{"n_experts": 256, "moe_layers": [0, 1, 2, 3, 4, 5, 6, 7], "norm_eps": 1e-06}
Below are experts of layer 4 (counted from 0) of a mixture-of-experts language model. Rows are named router (the router's row for the expert), gate (a neuron's input weights, with its number), up (a neuron's input weights, with its number) and show model dimensions 0-191. Each number is 500 + 40 x the weight over its row's rms, rounded and kept within 0 to 999. Numbers have three digits each.
Before each expert's rows: a language model's description of what the expert responds to. This comes from a sample of Wikipedia text that the model never trained on.

# expert 3
What it handles: Short mid-word pieces, mostly "in", also "is", "us", "le", inside longer words like dist-in-ction, Sent-in-el, menisc-us.
router:517496467464486490526447535533519498444422477546569502498448459523532533514503478422470509498456470618470465407491461502488489493533469444509496492509500451437451444521564511534485596520528495429482471442501518516431529493505590595485414607466539515504496490513522535551505432565481464431458516505610560495506509442425486484450491442429474528511519497489480454494433595539573500516534474513479513527481488506486437523478470496518506510521536530456478485475439454515487470450501548472505505497522505513501487520522493502507506529504469504508512530448491531550549395567507423469
gate0:451476496524547506549513503543507485524505537495556552576520553514494476532553541596531515517480471466512536548527448525473422485465443480452478442506529469491423507510526519444504485517533530514516468467539461413510508445512451512411564554514537454473538482521459468489481506555491540518605540485410543551481554503584476552559570495548465583485505520510545506500543514513461498544520480492466472477475425560399569526495455418563542536517498539528470577436492516512481502533464484403493489547523450515500504492432471463499478504520438513562449479511564486475553469503522500501
up0:527466460535513564502423524504546463515494505502478567494491492535466487476519537579496577453476459605476477521466443552519497534518492467462516526501572509534526469435498432566462518492464510493516457485501463563494485451466522462513515496401487567482533456499507543531555501448555487460423537487485489472484531486395483445410478449456470481525534486402451536503510487518530560542517490492551489452483486437576452440471560465470496531494490482442468472498498402467449522481434492474511507481461537516519493551550515496471420427582513508495482499548495518474437451554412501544
gate1:498491457531502447445564472587550538517482480496455530476450560483478543451482484550445477602497453472551485521491520483513480547469441510565555520494491460509486508468518435479555435481419485446534621506441476456502474526434498525526518513525553496473521530554563563525514472444511556513496449467490492510525506443417562469551510509516485530556502517432471492541518488452527537468581547546520503488501527489468503454449544510506526543543498525425498503568507450527474593513505483578436487476487463482587470558517574557546516479460467574501489553502501509550508466470441519448
up1:626534469578517509441539510583581578485484479534496507505528457473482544487513465523515467569515516513524496486499477514514474562462470503535558518543452510554454491470500464486467483455450444473445503441482553509522457527508466470535454506457561503436523543516483553461491542462498541537488427523454507607481521444429547484496540516516534514566471549453439434519483487515481527445514556526531520500465444434504504436474523486483559471511549557443491471500434454463482525498408545538514502435455459453526516510494470557530483513493438544459526520529513573520459488441460526386

# expert 35
What it handles: Common nouns or verb stems after articles or "to", often starting longer words: class(mates), set, number, date, style, market(ed), chart.
router:530477438484481506495525487524504559510508428443521508523514524463540451477557490484567555500527442518556478474495464487400507545537526500500529519437505436476479501546516481536548572537482543510540505512516514507490475531478442568475499481475417487438541485514425488569447491470509494535460429497509530480489522478436528551446408504517507489497517491557618493540484494472430558515491420483485543608548568500401574529522449429547464537491493529446496517467545554551504472503450444510432487563480482504480482438551546526436467502481508602509510477518493523546518480513473523455
gate0:505453506536493476511478533504460517452419496510530557495462491478542464565532445465502500515533462527455466464523543541431478561476507506399521520452489504510489499434514512471524479517509491561523516467463491466459524527537480534503419495491502554534611504576501560556461544532408436461620516518456480488538527476489491506560532501505426488476463502549541500503475443517496422514596433546455543522505440462442528553475486390488524528465468434479475535520511512463474469470443513468513518566492509524522507485496412498492475539580410448536510447502504537519562465505503430488
up0:565494517519537464487520501533490458462500469548508522515560414439564535489470506518509504489424437510524526550425485497475563474468495466514509460495460518513515460509484516521526592451523520504471493469526495527503516419438425426522527496468457525473469527461440508502544438437563432520451640481557466440461525594462457507495530478530463470543488493498423506475507491437469542531456543461482477472485502475527457465502473507501492516457544533462505540478518420465465400541494456452513465493551474565437561457541526533473491510482543535485506491568457530501544489440436436583
gate1:548498506510446453496538462511490523512488446487440515507465500527507525531573549502511546521495427496477525482503401464467480539552522439522583521489500515479483538498458540463558522484491450521518515516513476485518491529507528490499550473564485530518456567563450554520509471551469501497470545520496458542576526474510486509521480485557494475509504549462380486492511485388530420494509450499465457439573474499471472554461506544408475493535516431457469444511590548538546440491442494454484404595490557592527540556502579451538527587481509537549508510493491510491558530481472519479
up1:577532512521486579426483491445519462494508466443492505479517449499475495512562499529503508499549519486474573472467495455484447516574575504524487515515494486493534457498503486538498499484456448484557504443471497507511549531510527578455606529573510531564463496521553499468477509533490561559498466429516509607495494488447541488512548493529489495497527538498447467529493504547478510505445427590499477523537434494514499432463477517412504409529514468475538459528492479472550480530452537472490498507561515472499473578505478532517615461569467493612466444470525557468476401442447533484

# expert 17
What it handles: Common nouns after "the" or "a" naming buildings, works or media, as in station, building, album, ballad, poster, site, film.
router:434522492453457443461483472513503532550490451423530523562553493578476498559533449449509533522500450513505496470483448491514541579508465551523474464520508539466497489508459422475511465514464521497467547574539583545481499561542498528492537497446548589525460432540533448535506445508415539481568479562524472442452571536503509457471494506492541534571469459524508469449461575394528536563434457562480459504491596466440507510477487502508538480516513516467493556500591494543485472490524493517538485507523514541517564538477503543463458529512532503515426430496554534444521523494451478541
gate0:515484531508534440550491463536460497469492501526559461528552487544566552508513486451460481590484539486533523495537450503464480498407514506428611466470505521487492472443562442466538505491605530498522519492508549485491534509532409525523524517521512542487557598519444550499554543555544479478545533445469469492518521473567457507588542472474408539522510492577564489488529493445467534482466471527479551496477385486523566513529458461528456482497466479526545503494529441445502488516479506459490514552525498517521462503504487526487485537523523358572470518529503500526536445498541446552
up0:444444436590546502551485509574456465525566515527464556481493459564527477472500503612513507517425449510479539542502523525461487510490481473525480454454625523552465461515462473529500525458494507522529532515479481481503496521467518487476533502355529505502470478500433490489518538405525483478453501532523496477557539525436495475497527528461497432615492512491532476514455482515521468534476468474588505444452529498457479494460497460493431501531536453506482568492545483458385485489492548436498525474489451516577582564499482485493413444498482472464513471546464540486495493484526523541
gate1:442501513500434523492445487478474512518499489565449478426510603470547511521472514500511465507457472404479476577463499515544459573453574442524550490455493428503450510491455460503528512528440539450527504455516439480458547489481502539564567528564495508456564492565486481519537545569401448445513521535517463462511561452461510534490505441527530492447447509526485513503569483410519469496518459501472522490476504555495502501438441523431482553542440461475491532556479441467548563506503530571453516554461423580487544559473509456439511513548499497497556465540460510504491484511487485538
up1:503537526557475540509476444477515533431528481510516425434519497504550504478474482533485473439475461497498499566495526474540480544476523434515501502481515462514530500461509397482486559496433491509514507472416486504458537537468503505528588486556520507414443476531507485480537570524450440480499462504492511538434572461562578486561576480535576491537387514503485539506492537460463462511513415453523483542497493505461527460457518508413520471499521479420493490525475506466514543455528519462491469513501424526536525546491395531464533501569437502502559528455495551517480510447424554604